Weights of a small mixture-of-experts language model, trained from scratch on English Wikipedia.
Size: 11 layers, 125M parameters.
Experts: 8 experts in each of 11 layers, 304 bilinear neurons an expert, 1 pick a token.
Training: a variant of SOAP for the experts, 538M tokens, 8211 steps.
Below are experts of layer 7 (counted from 0) of a mixture-of-experts language model. Rows are named router (the router's row for the expert), gate (a neuron's input weights, with its number), up (a neuron's input weights, with its number) and show model dimensions 0-255. Each number is 128 + 24 x the weight over its row's rms, rounded and kept within 0 to 255.
Before each expert's rows: "comes after" lists some tokens at least twice as common just before its tokens as in all text. This comes from a sample of Wikipedia text that the model never trained on. Tokens count by the router's weight.

# expert 0
comes after: " |", "-", "|", " 6", " 0", " 1"
router [ 89 127 132 139 125 112 133 167 140 100 117 104 131 102 111 101 114 116 135 110 161 110 174 112 139 126 158 124 102 146 140 135  82 139 152 121 155 116 116 117 174  94 103 122 141 113  82 145 123 136  98 116  97 132 140 194 124 120 123 168 122 106 114 148 142 117 163 136 117 118 135 100 111 126 127 127 123 118 104 141 171 115 103  98 119 135 137 161 132 145 140 162 114 160 129  80  65 149 160 103 157 119 146 128 140 108  96 128  96 112 130  80 105 103 146 154  86 139 145 165 101 141 121 130 102 122  64 114 129 131  83 136  88  87 127 111 101 138 121 103 153 140 109 168 145 124  97  70 131  88 125 124 151 170 116 128  91 151 116 111 154 119 123  96 125 135 139 179 126 154 164 115 125 125 122 119 146 120 149 153 103 134 159  93 130 130 154  81 133 123 133 125 139 127 121 127 163 124 180 136 115 159 108 129 110 128 154  97 132 149 116 120 122 127 136 121 131 142 149 114 113 130 204 119 173 158 163 113 170 101 155 112 148 150 101 140 157  90 132  94  91  80 127 182 118 101 139 125 127 110 131 113 129 119 164 149]
gate1 [149 156 141 132 109 110 124 124 119 119 154 129 150 162 102 161  79 149 120 148 131 146 135  97  96 106 111 183 107  70 116 150 168 110 129 127 157 146 114 130 122 117  85 157 141  93 148  96 176  61 126 127 137 145 163 149 163 152  98  96 143 110 108 136 173 140  66 120 163 113 109 154 127 114 153 121 107 123  91 169  95  88 145 142 117 116 115 143 119  74 147 158  78 122 109  99  95 127  83 163 126 131 163 135 119 144 174 143 132 102 125 127  88 129  75  99 162 162 110 143 144 148 136 133 122 179 143 105 107 100 110 125 109 137 116 124 163 121 120 153  94 121  95 117 113 108 141 121 140 146 146 120 158 166 157  88 113 178  89 115 122 172  93 110 153 156 148 124 128 141 115 125  87 173 102 112 120 122 120 120  94 147 118 132 110 125  98 101 127 137 133 131 149 152 132 135 109 154 146 138 141 133 159 141 132 138 116 128 122 123 129 186 155 119 130 100 133 137 115 101 146 114 119 116 140 103 102 105 131 176 141 114 126 138  78 161 108 149 135 124 152 129 147 188 146 107  82 102 109 147 156 177 118 139 134 153]
up1 [122  94 103 126 112 118  89  55 171  99  88 117 130  63  94 161 131 143  74 146 148 188 125 133 110  96 135 181 149 135 134 116 137 125 155 168  99 130 124 120  88 132 106 111 125 148 119 107 132 176 131 109 110 145 136 144  99 163 192 124 128 117 187 108 123 112 133 158 138 126 153 144 169  98 153 152 146  93 141 130 163 103 127  89 121 107 105 126 118  71 109 138 104 122 129 138 124 136 130 117 129 140 153 191 121 121  90 116 159  98 126 137 153 115 111 143 142 146 168 115 108 143 126 187 138 112 102 102 111 123 113 128 145  90 124 114 109 119 118 112 142 120 147 107 138 136 177 127 126 105 154 103 123 146 128 125 192 156 150 124 135 114  98 151 115 135 124 144  99 151 126 142 149 134 115 140 105 146 159 147 157 105 100 110 124 156 170 107 107  83 118 112 127 126  96 155  87 137 108 154 107 140 116  95 152 162  90 159 162 158 134 119 125 127 156 137 133  75 138 118 117 105 115 122 140 166 115 109 119 128 118 145 109 170 126 101 149  91 148 119 120 134 158 127 174 133 121 142  85 108 144 109 153  97 118 107]
gate2 [165 128  93 134 154 113 127 152 132 115 133 110 106 119  96 114 149 135 186 132 142 144 107 116 120 142  92 125 125  99 104 137 134 143 137 153 141 104 142 148 170 129 121  95 161 107 158 118  89 101 131 179 141 121 102 155 142 144 146 124 125 146 138 107 126 132 131 144 105  85  82 152 167 127 101 182 140 101 159 163 170 101  98 149 123 132 117 131 127 109 117 122 113 171 148 126 125 126 147 135 147 129 111  77 159  84 124 163 149 140 140  80 152 118  98  98 122 114 110 118 175 116  93 163 140  56 182 121 155 116 147 113  82 150 133 136 119  97 122 149 173 120 124 148 117 127 116  93 157 162 174 126 129 149 150 119 133 106  94  80 105 110 120 118 147 146 116 136 139 106 129 129 142 111 148 161 106 130 151 113 121 138 158 113 132 119 133 144 120 142 129 129 145 139  91 152 140 174 189 147 164 112 161 142 135 136 161 130 101 158 145 123 126 143 160 128 128  98 121 132  87 124 154  86 121 176 141 174 157 149 134 149 100 123 143 141 118  99  81 161 136 127  92 173  99 131  95 129 123 147 115 164 147 161 139 172]
up2 [114 159 134 101 125  90 151  96  96 162 101 138 167 118 141 114 124 123  72 121 124 160 157 149 144 134 161 127 156 164 139  93 118  87 105 141 106 165 120  93  84 148 117 151 105 136  63  98 129 130 130  73 114 147 145 116 120 178 105 133 136 115 111 131 155 103 140 134 134 111 139 126 115  92 131 129  78 122  65  82  82 141 134  93  74 119 118 156 143 146 126 142 119  91 157 120 129 107 141 143 124 124 146 142 106 165 116 135 121 118 157 169 119 119 145 142 122 145 159  75 119 137 152  94 118 149 144 108 138 113  99 117  92 134 118 113 160 147 178 111 119 138  92 127 164 131 128 127 103 114 116 133 118  98 138 110 155 136 164 150 113 141 131 166 113 106 154 138 115 145 115 114 143 135 106 157 107 137 115 126 160 178 133 150 166 117 122 124 127 109 150 123 124 146 144 115 120 129  97  89  96 152 100 104 127  98  84 121 194 115 100 164 139  94 127  96 144 133 114 103 160 137 132 131 123  87 146 120 144 123 131 124 130 126 139 138 128 109 174 126 133  81  99  88 135 145 131 112 109 111 116  79  94 122 120  99]
gate3 [ 93 144 128 107 117 143 149 134 122  79 148 153 122 107  97 129  77 131 135 122 118 101 147 138 156 152 129 129 173 105  98  94 192 104 156 115 114 190 114 167 105 128 104 149 121 142 106 134 170 133 127 128  70 133 140 124 145 174 121 109 158 122 121 142 119 112  91 108 110 131 103 129 150 107 157 122 120 146 133 153 153 126 161 151 160 144 130 111 126 118 149 112 143 110 109 133 100 171 136 131 119 159  94 123 146 122 144  97  99 170  90 128 103 130 142 123 159 167  99 151  95 172 141 125 135 147 124 157 128 173 152 168 170 154 133 144  74  44 160  96 143 171 132 101 121 147 123 143 152  89 159 127 149 109 100 154 110 145  72 162 156 164 124 139 112 122 116 128 141 132 140  54 115 123 115 144 145 129 103  94 132 152 141 137 159  93  98 122 121 123 192 143 134 191 159 127 135  90 118 134 136 100 119 121 144 130 119 112 161 151 166 134 135 110  91  89 117  98 146 148 156 146 106 178 128 100 124  88 122 129 151  82 125 111 156 105 125 143 121 131 113 152  98 126  96 105 113 119 127 128 120 115 168 129 166 159]
up3 [108 151 156 132 147 165 143 129 126 115 148 112 151 116 111 157 149 148 153 130 163 154 117 124 139 113  95 170 143 137 159 108 150 162 136 124 124  75  93 122 108 154 142 110  70 105 174 148 139 122 127 119 134 147 117 111 163 136 131 123 123 149  98 150 132 137 147 158 173 134 117 134  79 145 110  85 154  96 114 135  93 151 104 104 169 120 136 118 133 149 103 131 116 151 155 108  99 101 110 128 136 167 154 102 135  86 116 119 157 118 181 132 116 120 153 111 134 155 134  80 161 114 144 124 100 151 111  89 137 139  89 111 134  89 133  93 126 173 147 174 107 142 167 157 153 119 125 117  91 128 106 116 105  97 163  63 163 115 137 119 135 126 143 172 129 185 144 144 116 113 152 179 127 142 108 154 104 105 168 174 149 121 119 138 136 157 174 121 132 115 146 148 162 150 109 126 159 139 132 132 120 147 136 158 118 148 134  86 117 142 149  73 103 151 130 114 131 175 100 142  98 113 109 128 132 180 122 151 135 124  99 113 153 119 120 108 180 159 163 127 123 107 157  92 151 162 118 134 150  91 145 140 125 150 122 156]
gate4 [135 157 141 133  94  98 133 133 139 133 126 144 169 142 114  88 118 166 138 121 126 143 127  86 117 108  88  77 102 137 135 121 111 108 112 102 124 163 113 143 132 156  79 146 149 135 159  92 115 141 126  80 144 125 137 173 121  87 101 113 133 174 137 137 126 182 126 124  96  99 166 131 130 115 158 114 109 106 154 166 183 109 117 122 122  87 113  92  99 121  92 122 142 124 136  85  89 110 125 160  98 176 120 142 135 110 115 148  94 154  79  92 131  85 124  72 111 124 117  63 119 134 156  78 158 122 101 138 118  84 114  93 116 171 145 144 121 116 115 200 109 142 167 122 153 126 139 119 176 141 151 137 120 123 105 129  95 101 156 130  83 133 118 138 131 103 124  91 149 104 125 138 127 140 167 120 139 150 140 156 149 147  78 117  91  91 108 143 125  88  96 180 136 154 121 145 115 134 145 177 109 137 169 172  86 145 126 116 125 114  93 107 174 147 114 106  75  93 159 127 107 142 112  69 145 167 116 141 109 120 128 153  93 160 152 148 116 102 122 127 139 108 168 161 123 138 137 126  95 131 161  96 106 112 130  96]
up4 [119 113  85  94 140 114 132 135 119 137 125 149 128 102 127 177 154  87 116 115 137 154 130 141 122 133 105 129  77 108 141 131 167 114  92 142 118 105 133 119  89  93 154 119 109 165 103  63 150 160 148 134 127 161 144 154 125 143 129 124 123 135 196 111 107 126 107 129 126 122  86 118 173 152 113 158 116 113 129 127  83 151 160 100 147 116 164 164 174 149  89 111 142 136 170 186  99 146 131 152 161 107 121 151 160  92  77 103 102 130 134 167 119  91 110 120 121 145 124  96 100  77 151 105 141 142 122 115 113 180 132 185 127 118 131 136  91 118 119  98 147 170 143 138 141 121 110 144 107 138 129 135 124 132 145 140 112 159 115 170  84 148 128 152 165 109 140 119 115 100 118 103  98 158 135 149 114  90 178 125 148 112  98 120 140 153 138  78 121 136 159 164 208 104 134 134 115 147 126 128 160  98 141 101 151 102 108 126 133  86 133 155 183 138  90 108 144 128 136 128  89 142 109 144 132 127 119 149 121  94  76 101 153 112 145 161 147 117 136 145 132 139 102  91  97 137 109  98 148 117 117 112  94 139 116 164]

# expert 7
comes after: "\n", " |", " ==", "===", "==", "."
router [133 114 127 126 174 107 116 113 105 114 139 109 138 135 154 109 136 161 147 128 111 102  97 153 137 165 151 185  94 108 126 162 111 173 128 125 136  73 100 130  84 136 136 113 147 141 120 112 115 150  91 112 118 115 128 104 145 123 133 150 125 123 134 137  90 148 173 158 190 122 128 139 141 124 185 124 141  80 135 100 131 100 114 113 106 109 144 128 141 150 136 126 167 117 115  96 119 133 105 131 135 144 146 144 125  94  82 150 121 132 141 149 138 165 179 138 120 139 129 100 137 162 158 141 122 110  99 125 125 148 135 152 136 114 133 100 136 103 156 132 190 141 105 108 120  96 116 144 150 155 122 119  88 107 168 173  93 131 113 120 133 127  65 156 122 123 111 129 144 121 133 113 107 140 112 120 139 176 117  97 117 105 111 127 149 122 143 154 122 115 155 120 131  99 113 141 157 108 112 154 157 148  76 127 127  78  85 120 190 137 102 151 136 159 113 146 126 131 115 152 117 182 109 141  75 142 114 145 129 163  93 120  86 154 115 151 123 143 113 113 117 131 143 119 151 102 129 115 166 116  76 177 157 134 119 154]
gate6 [129  96 106 125 135 144 112 137  95 109 164 119  96 101 103 162  95 129 137 107 150  86 137 131 153 101 103 125 133 139 118 127 107 142 111 131 137 114 103 175 133 126 123  91 146  88 153 121 133 107 101 129 161 131 136 108 169 142 129  98 104 127 116 117 140 114 131 107 153 148 127 118  97 120 106  95 121 126 161 122  88 149 120 100  86 150 137 139 154 106  97 117  50 131  69  95 120 138 130  88 157 117 154 134 129  76 145 102 134 127  93 126 127 133 150  85 123 125  96  64 115 122 127 117 131 118 115 102 154  79 123 120 133 125 156 120 136 110 102  94 142 162 164 155  92 159 112 130 100 146 123 135 114 129 109 105 142 148 142  92 118 141 102 121 129 121  98 149 130 157 130 132  86 105 106 199 113 180  82 129 152 163 138 180 205  99 108 127 129 111 113 123 117 107 119 106 151 124 134 122 114 114 150 132 210 157  84 151 124 131 140 143 110  96 124 104 146  76 146 100 155 104 124 117 101 109 150 155 147 133 135 123 159 130  91 114 127 116 116 127 149 149 108 121 173 129 134 146 183  83 144 140 164  95 120 177]
up6 [166 115  85 111 133 119 104 153  77  78 101 125 116 115 106 148 111 140 124 149 109 133 128 141 143 184 106  71 120 140  88 103 103 178 160 115 136  94 144 146 154 119 144  95 110 101 102 119 125 158 130 114  96 122  98 136 141 120 145 159 167 168 134 147 112 115 127 129 134 126  76 165  90  84  83 131 150  81 140  87 213  95 100 131 140 113 127 110 107 124 137  94 130 119 112 110 126 126 124  91 136  64 140 144  90 141 104 153 126 141 127 133 149 149 127 132 118  95 103  85 129 130  84 104 126 118  99 114 191 106 105  92 116 157 142 123 192  82 102 116 148 107 128 154 113 147 124 129 123  70 137 120 110 122 118 109 116  68 113 115 165 127 163 128  96 102 152 131 118 126 144 153 130 134 105 135 176  96 153 131 130 102 109 153 132 137 139 163  94 128  71 133 164 153 119  82 106 176 126 120 124 116 136 103 115 101 101 190 129 103  99 110 113 136 121 123 126 117 129 149 127 136 151 142 120 103 106 115 129 150 142 100 131 124 131 130 133 143  95  97 119 142  89 120 174  90  98 128 156 153 188 147 154 104 134 140]
gate7 [187 108 175 101 154 121 130  95 174 138 126 147 117 105 100  87 136 114 155 157 116 176 121  84 143 127 104 121 120 103 114 102 119 149  90 130 135 128 155 191 114 124 119 177 129 111  98 132  86 143 106  94 126 110 102 128 155 157 123 152 139 111 117 109 131 116 105 120 112 117 116 154 149 139 149 112 147  96 172 133 139 102 110 139 126 171 124 144 149 138 168 161 110 122 122 140 109  84 104 121  92 106 113 127 125 178 113 144 178 128 149 141 127 139 130 117 123 135  72 129 117 141 162 109 150 112 146 113 122 147 131 120 104 148 112 138 160 115  80  97 136 136 121 152 131 189  97 157 100 142 142 154 128 159  75 138 121 176 146 133 149 107 156 137 128 134 134 136 143 167 157 148  84 165 124 150 162 148 183 132 128 113 142 115 129 184 114 115 115 116 114 145 129  99 137 134 153  97 112 151  80 146 128 127 141 127  84 139 110 130 119 150 133  89 156 150 127 162  89 117 126 129 114 150 190 133 158 107 114 132 141 169 110  90 119  90 133 120 122  88 141 103 122 167 139 138 126  80 163 105 117 141 156  91 118 143]
up7 [134 130 123 109 128 170 121 151 128 125 137 114 140 109 148 153 150 123 121 139 150 186  69 129 103  99 136 173 119 118 103 143 122 107 120 162 147 175 154 200  99 168  79 103  81 121 104 132 102 160 128 142 116 127 119 123 155 159 101 119 116 143 105  92 123 127 137 142 123  67 121 115 129 133 127 109 129 148 101 137 106 147 139 139 129  98 158 166 127 120 115 136 115 111 153 132 115 121 126 128 131 127  95 107 124 120 151 108 122 165 161 183 154  87 169 113 126 174 139 104  99 103 115 100 148 144 133  98 113 112 106 111 134 156 132 130 167 117 143 133 117 185 133 119 168 137 114  87 143 125 104 115  92 103  97  93 169 112 114 151 129 123 166 170 163  87  93 121 113 165 132 130 124 120 150 111 129 162 131  75 153 132 152 117 133 125 109 151 133 118 108 106 128 127 113 163 170 125 110 188 106 106  92 117 139 165 139 144 127 125 150 148 123 119 160 122 143 119 120 134 142 138 169 106 143 121 114 165 149 130 113 141  98 100 162 133 125 107 163  99 124  81 109 123 113 114 135 127 127 142  98 126 157 129  82  96]
gate8 [109 141 118 118 149 111 150 105 150 109 127 164 110 135 162 145 118 166 135  61 104 129 116 139  75 146 114 174 150  90 123 118 104 160 119 128 143 138 160 125 103 144 133 161 150 144 110 130 132 178 198 125 120 105 127 119 131 160 140  95 165 129 124 135  99 141 127 151 105 115 138 140 143 115 157 118 111 162 116  95 106 118 148 159 128 118 160 174 119 148 152 163 154 142  55 125 144 147 175 158 141 101 149 143  79 187 124 106 149 171 106 117 149  89  69 135 158 155 136 138 174 119 120 132 149 119 114 102 114 144 121 106 114 167 164 111  82 129 149 130 128 163 120 151 108 135  99  90 124 124 107 128 129 164 121 114 161 132 135 114 143 105 124 129 144 148 163 132 107 133 123 159  94  90  98 162 105 129 123 101 108 128 116 129 157 102 147 129 144 122 127 131 147 143 135 129 139 112 171  77 108 144  78  83 134 167 142 164 146 160 128 161 103 127 164 140 137  98 155 111 125 158 101 190 142 106 136 104 120 123 111 120 134 141 146  99 175  98 149 101 118 144 136 118 138 130 118 147 148 104 126 157 136 131 122 114]
up8 [115 217 110 128 114  96 150  94  72  95 122 120 120 148 121  94 147 123 128 149 105 131 144 130 140 149  96 169 104  73  70 127 158 127 148 135 131 137 137 113 156 100 150 140  98 134 105 123 118 163 188 108 104  88 104 106  73 120 169 136 169 118 165 148 123 119 152 168 134 154 119 132 153 114 132 125 142 134  98 129 123 155 156 165 154 125 131 153 144 129 152 180 142 165  82 103 131 145 153 135  77 118 150 136 104 111 146 118 146 123 122 118 135 133 123 127 100 165 127 122 150 149 126 125 123 111 159 149 126 103 116 121 109 149 122 109 129  95 121 124 159 111 139 124  81 145 101 136 147 112 127 117 149 149 168 115 158 137 125 159 174 120 129 124 148 115 112 140 141 111 128 150 121 100 155 190  92 128 108 121 122 172 124 157 152 137 147 137 154 108 132 132 138  94 114 130 110 156 158 111 121 149 125 113 114 165 134 167 106 150 125 125 131 102 156 136 154  96 125 123 183 129 119 146 114 109 141 156 125 135 140  96 154 153 135 103 211 116 126 124 118 125 128 170 167 102 113 129 150 159 133 123 144 121 135  99]
gate9 [148 144 108 114 116 115 164 123 114 139 140 166  61  75 151 167 157 138 111 127 108 165 117 170 163 122 179 181 109 103 110 118 107 103 139 126 111  90 120 100 117 171 110 124 123 180 131 111 200 125 163 120 130 144 164 181 128 144  94 128 156 166 116  90 129 183 145 120 136 126  83 127 118 138 111 128 105 140 134 122  95  86 168 121 153 107 112 106 113 147 124 117 141 124  99 131 125 137 111 149 113 132 131 126  96 160 128 124 137 146 106 144  95 157 133 153 159 155 120 169 101  98 141 164 150 119 125 124 108 147 137 143 118 129 131 159 153 103 145 106 128 130 129 109 145 169 150 156 118 123 156 130 110  99 135 133 128 153 123 178 126 127 168 102 189 160 154  76 151 124 148 146 126 105 156  93 147 122 144 151  96 126 101 161 125 157 161  90  90 122 117 169 143 140 153 151 130 145 114 100 155 130 106 154 130  93 102 108 147 113 150 116 114 143  93 175 151 108 113 153 167 141 153 152 126  95 136 126  99 130 147 144 164 146 183 136 123 175 121 140 142 108  86 130 143 115 117 130  79 118 122 138 147 100 136  78]
up9 [117 134  82 143 151 123 161  79 150 125 145 156  91  96 106 115 160 112 113 141  91 139 112 131 147 133 153 148 161 107 136 157 139  89 147 162 146 111 118 144 139 128 143 137 104 153  91 129 140 144 179 115 154 151 162 149 117 164 130 136 139 132 128 148 121 141 127 127 123 112 113 127 129 105 136 118 102 129 120 107 105  97  99  88 138 140 125 119  93 156 102 136 139 154  87 128  76 134 153 125 123 140 102 141 106 157 109 103 145  98 127 134 114 116 138 117  95 110 142 114 130 108 129 129  90 171  86 159 139 110 157 141  99 125 114 145 103  89 135  63  90  99  91 152 170 123  93 105 138 144 137 119 131 148 132  84 182 136 111 131  93 105 117 109 162 180 104 124 140 174  90 131 115 119 104 144 122 140 162 127 128  93 119 104  96  95 148 111 156  84 145 131 131 129 160 115 130  75 129 153 132 175  65 114  92 142 186 143 140  51 132 108 157 154 121 148 121 104 101 134 133 148 111 107 168 110 107 136 157 156 133 142 112 132 159 107 142 169 117 113 149 108 125 130 116 101 132  90 139 141 109 141 111  93 135 117]

# expert 3
comes after: " the", " The", " of", " in", "The", " to"
router [141 173 154 153 140 119 131 124 150 143 153 101 108 137 180 132 116 144 119 101  97 155  85 158 152 130 113 114 143 110 122 110 138 138 101 141  58  89 145 122 130  58 121 125 151 127 110 131 119 136 131 112 142 147 162 175 138 145 117 112 112 114 120  86 107 127 147 144 122 107 126  76 118 159  95 147 114 131 169 111 130  97 155 143 123 148 128 114 117 126 121 143  98 125 141 137 129 112 141 106 162 153 120 133 137 152 107 137 109  97 115 157 130 154 146 106 143 147 130 120 102 137 140 130 155 185 140 171 124 149 134 135 126 134 150 147 119 110  77 142 140 137 103 121 159  86 126 117 146 163  87 138 121 154 128 133 118 175 137 152 107 153 133 155 126  96 160 166 137 155 161  99 127 142 119 133 157 103  82 109 125 114 121 107 137 145 111 139 112 121 145 120 146 122 117 128 100 126 146 139 102  99 132 109 135 123  90 102 115 128 127 139  85  52 102 142 129 133 120 134 124 121 120 132 116 113 139  84 111 169 110 108  68 122 147 137 109 105 158 179 111 149 120 130 121 149 160 101 129 133 114 157  89 116 103 112]
gate5 [143 132 163 152 140 119 149 107 165 117 132 181 147  97 140  98 122 140 121 120 126 142 145 115 120 144  86 104 108  97 112 161 166 119 115 105 103 124 137 145 129 156  93  78 112 115 122 119 132 187 118 147 183 174  94 110 136  86 122 128 109 133 105 128 137 100 131 158 116 159 112  93 114 105 158 155 124  95 130 174 110 162 117 114 102  96  89 171 110 175 156 130 165 147  97 111 124  93 107 133 103 110 133 138 128 160  99 162 129 106 114 151 146 163 119 140 124 133 145 141  90 100 120 153  83 162 123 102 109 108  63 115 161  75 122 169 134 140 126 134 131 151  65 157  95 102 112 169  98 157 110 139 100 117 122 139 148 153 147 146 127 164 138 124 206 125 128 104 138  78 132 131 155 112 187 152 103 116 152 132  74 119 112 145 126 131  93  80 126 135 120 109 140 184 122 116 112 118  90 121 128 114 130 174 155 137 139 126 137  99 140 124 146 133  63 151 133 107 177 105 152  92 148 109 105 132 111 150 117 135 131 147  92 154 138 138 111 106 141 129 132 122 133 131 113 157 112 127 183 131 117 126 149 112 106  96]
up5 [113 142 164 147 110 139 104 161 123 147 123 144 164 126 168 143 117 104 117 114 103 140 120  82 169 123 140 129 126 142 110 155 142  99 130 115 120 164 113 155 128 152 141 154 155 145 114 185 150 120 157 107 104 121  99 157 105 152 126 125 141 120 165 119 135 149 138 111 144 135 137 110 106 125 119 107 106 109 161 151 119 106 121 120 148  83 100 150 159 110 119 145 135 140 134 154 104  85 118 119 161 124 108 113 142 140 134 117  86 123  62 100 101 129 200 150 127  91  84 120 123 121 122 137 143 132 128 140 124 111 139 169 141 141  87 175 123 108 147  97 156 129 156  94 134 154 165  96 114 110 111 151 174 145 135 121 102 168 131 138 104  88 124 126 101 123 160 144  84 157 133 134 108  97 135 132 147 150 117 148 110  78 104 133 128 135 112 103 166 153 147 149 106 122 153 136 203 142  79  90 143 113 162 122  85 116 102 141 116 121 104 116 185 105 149  98 135 148 125 100 129  98  72  96 120  95 163 128 140 124 126 128 173  97 106 131 119 164 116 108  66 107 127  76 166 136 137 115 128 131 109 127  53 129 179 146]
gate6 [126 156 129 163 128 143 145 102 107 136 155 133 143 167 184 115 143 166 138 123 123 122 100 129  85 138 136 157 154 120 130  86 143  97 124 115 109 146 122 155 112 100 130 155 137 126 130 181  97 118 135 122 154 114 119 131 108 118 106  92 167 177 124 156 123 132 169 142 192 143 145 103  97  95 108 111 126 115 129 118  84 121 125 147 127 145 128  93 119 131 131 158 100 145 154 111 118 115 161 164 148  88 130 116 168 184 134 118 120 129 128 127 153 110 120 128 140 108 104 131 126 140 151 115 154 165  84 122  42 115 135 109 111 142 100 135 103 103 118  75 158 145 146 143 121 140 127 116 109 132 116 176 116 102  91 148 150 156 117 139 123  97 142 134 165 110 126 153 167 137 135 156 131 106  89 162 116 107 113 126 132 153 160 132 166 147 105 116 154 141 138 111 117 115  93 130 110  98 130 130 114 101 142 131 137 100  98  77 107 154 130 130 176  91 100 105  74 158  92 114 111 162  77 131 112 128 113 133 138  94 135 135  83 118 134 209 138 165 145  94 113 124 116 102 121 115 118 112  98 147 120 110  94 113 141 180]
up6 [113 143 123 137  81 126 162 107 113 133 157 123 151 154 110 108 150 174 154 112 133 132 126  99 152 126 112 107 106 159 124 127 148 114 135 107 113 130 118  86 116 122 122 131 146 130 135 135 135 123 126 144 147 136 143 136 127  93 114  80 137 150 145 152 168 162 149 172 114 141 106 101  94 162 126 143 164  95 131 205 141 112 197 163  99 101 104 129 148 143 104 159 110  96 155  86 142 145 126 127 144 121 163 101 156 137 117  92 125 122 106 107 145 129 101 110  94 151 107 118 161 106 148 111 151 129  97  93 103 112 117 155 117 149 114 136 119  94 132  93  92 118 120  92 116 111 122 116 124  87 106 114 105 178 120 104 134 147 162 148 151 146 119 147 134 147 141  91 159  89  82 155 139 125 102 119 141 159 136 173 123 160  97 111 103 153 106 128 128 146 122 136  90  95 154 116  93 141 118 136 110  90 162 163 101 120  75 137  97  90  93 126  89 138 162 138 124 134 124  80 165 102 103 142 134 122 112 124 137 110 114 120  68  79 153 172 144 123 166 143 105  96 111 110 120 165 125 136 143 146 143 131 113 122 122  99]
gate7 [154 120 145  99 131 160 137  90  84 151  92 104 147 143 115 131  96 116 149 148 135  99  75 122 118 156 143 171 125 123 139 146 119 114 132 155 123 162 102  98 151 168 143 130 131 113 154 129 157 121  88 126 102 154 170 112 140 132 137 138 129 142 106 128 135 148 111 105 169 155 165 137  93 114 148 118 142 122 183 140 116 161 113 120 131 173 176 146 159 116 136 156 150 109 127 118 132 108 105 146 128 147 155 125 147 138 151 134 172 136 149 176  94 125 160 141 154 112 120 153 116 162 135 188 137 137 140 110 151 144 130 128 145 161 133 128 191 154 109 164 175  86 136 100 162 111 121 174 138 124 114 153 138 130  95 145 127  91 126  99 121 149 135 155 122  83 119 177 139 135 114 125 177 103  97 140 127 157 120 135 159  85 167 120 137 131 138 128  85 142 146 130  80 123 124  93  96 114 159 150 138 155  87 131 123 149 177 169 101 116 137 116 103 147 111  85  88 126 125 130 170  97 110 144 144  72 120 143 157 111 135 152 131 158 117 100  86 101 141  67 108 128 143 104 151 104 149 114 139  54 136 131 126  78 131 102]
up7 [164 117 138 110 124 123 161 120 118 149 116 109 139 156  88  85 141 108 141 110 129 131 125 141 151 126 138 119 122 137 139 149 129 145 108 139 135 153 132 117  78 143 125 106 167 165 120 137 105 137  92 124 112 185 145 116 100 131 113 121 138 117 127 138  73 125 143 168 110 117 133  96 124 127 111 148 130 114 104 130 132 143 122  71 134 118 172 108 147 147 134 120  84 124 118 131 129  79 122 161 109 133 105 155 121 108 113 161 149 112  89 137 101 118 133 113 128 118 128 150  97 112 146 114 137 111  95 152 161 144  92 112  95  91 156 138 101 135  88 149 130  92 112 152 119 133 120 143 126 141 115 133 146 153 150 168 138 147  94  82 129 109 181 116 110 145  94 134 122 158 144  90 111 166  85 157 107 111  94 131 130 147 136 139 124  82 143 127 115 109 129 114 109 141 163 111 118 110  67  78 155  94 146  96 151 150 157 143 121 120 104 115 125 152 144 122 169 103 130 142 122 144 111 160 126 109 110 123  76 108 123 158 139 137 121 106 131  94 106 106 144 107 118 114 136 114 128 166  81 155 102 113 152  93 116  93]
gate8 [118 123 144  90 102 146 127 190  95 123 119 124 148 156 107 120 116 106 147 101 158 129 135 131  73 113 173 125 111 121 127 168 139 129 124 168 139 134  95 103 115 115 143 136 142 126  79 131 115 111 136 131 112 146 153 118  92 109  93 128 136 172 109 122 129 119 115  90 118 152 151 160 151 147 130 112 116 122 129 102 128 117  93 141 142 159 107 125 142 112 138  92 138  77 129  84  93 118 151 130 138  91 125 113 127 151 102 126 108 127 134  63 136 111 125 145  92 114 135 102 110 131 145 111 170 138  99 144 155 139 134 143 156 125 143 158 117 131 144 101 179 120  66 127 123 138 115  99  90 128 126 132 136 140 156 158 140 138 146 155 140  71 110 117 122 134 156 160  89 141 147 119 136 105 110 122  75 136  79 113 133 115 138  88 115 115 129  83 101 120 117 145  84 146  99 143 159 133 145 116  96 129 111 147  79 140  83 121 132 106  71  91 108 113  90 152 156  96 155 169 111 139 126  98 110 117 129 153 137 102 125 141 109 136  87 111 117 138 159 156 163 128 176 136 159 127 116 131 137 121 136 111  97 187 147 172]
up8 [142 136 129 118 131 110 113  95 162 121 148 137 135 146 138 150 151 119 175 131 138 104 152 162 127 133 101 128 125 135 105 131 106  85 138 144 106 174 149 141 137 122 132 110 148 117 147 117 101 143 152 101 112 105 106 156 129 143 177 164 155  72 116 116 180 176 147 180  77 127 159 118 116 133  90 165 165 110 132  92 146 103 105 117 117 131 140 148 165 112 125 164 135 110 152 133 116 149  57 158 128 135 153 132 155 129 120 162 122 103 136 167  92 125 153 105 173 127 104 142 119 125 107 135  72 142 158 125 139  96 119 136 113  84 118  83 166 111  98 137 122 186 148  71 105 128 178 128 127 141 139 141 125 128 126 117 120  71 143  89 126 126  73 138 113 105 114 113 149 107 114 129 130 150 146 105 174 162 107 156 149 134  95 112 126 159 144 131 119 153 113 122 116 132 137 117 117 112  99 129  92 164 133 124 125 122 151 152 137 135 125 163 130 137 177 100 120 137 170 120 150 111 158 132 152 144 115 106  98 112  97 165 150 124 148 146 107  87 109 160  85 114 119 152 117 133 150 126 113  84 124 137 176 106 130 104]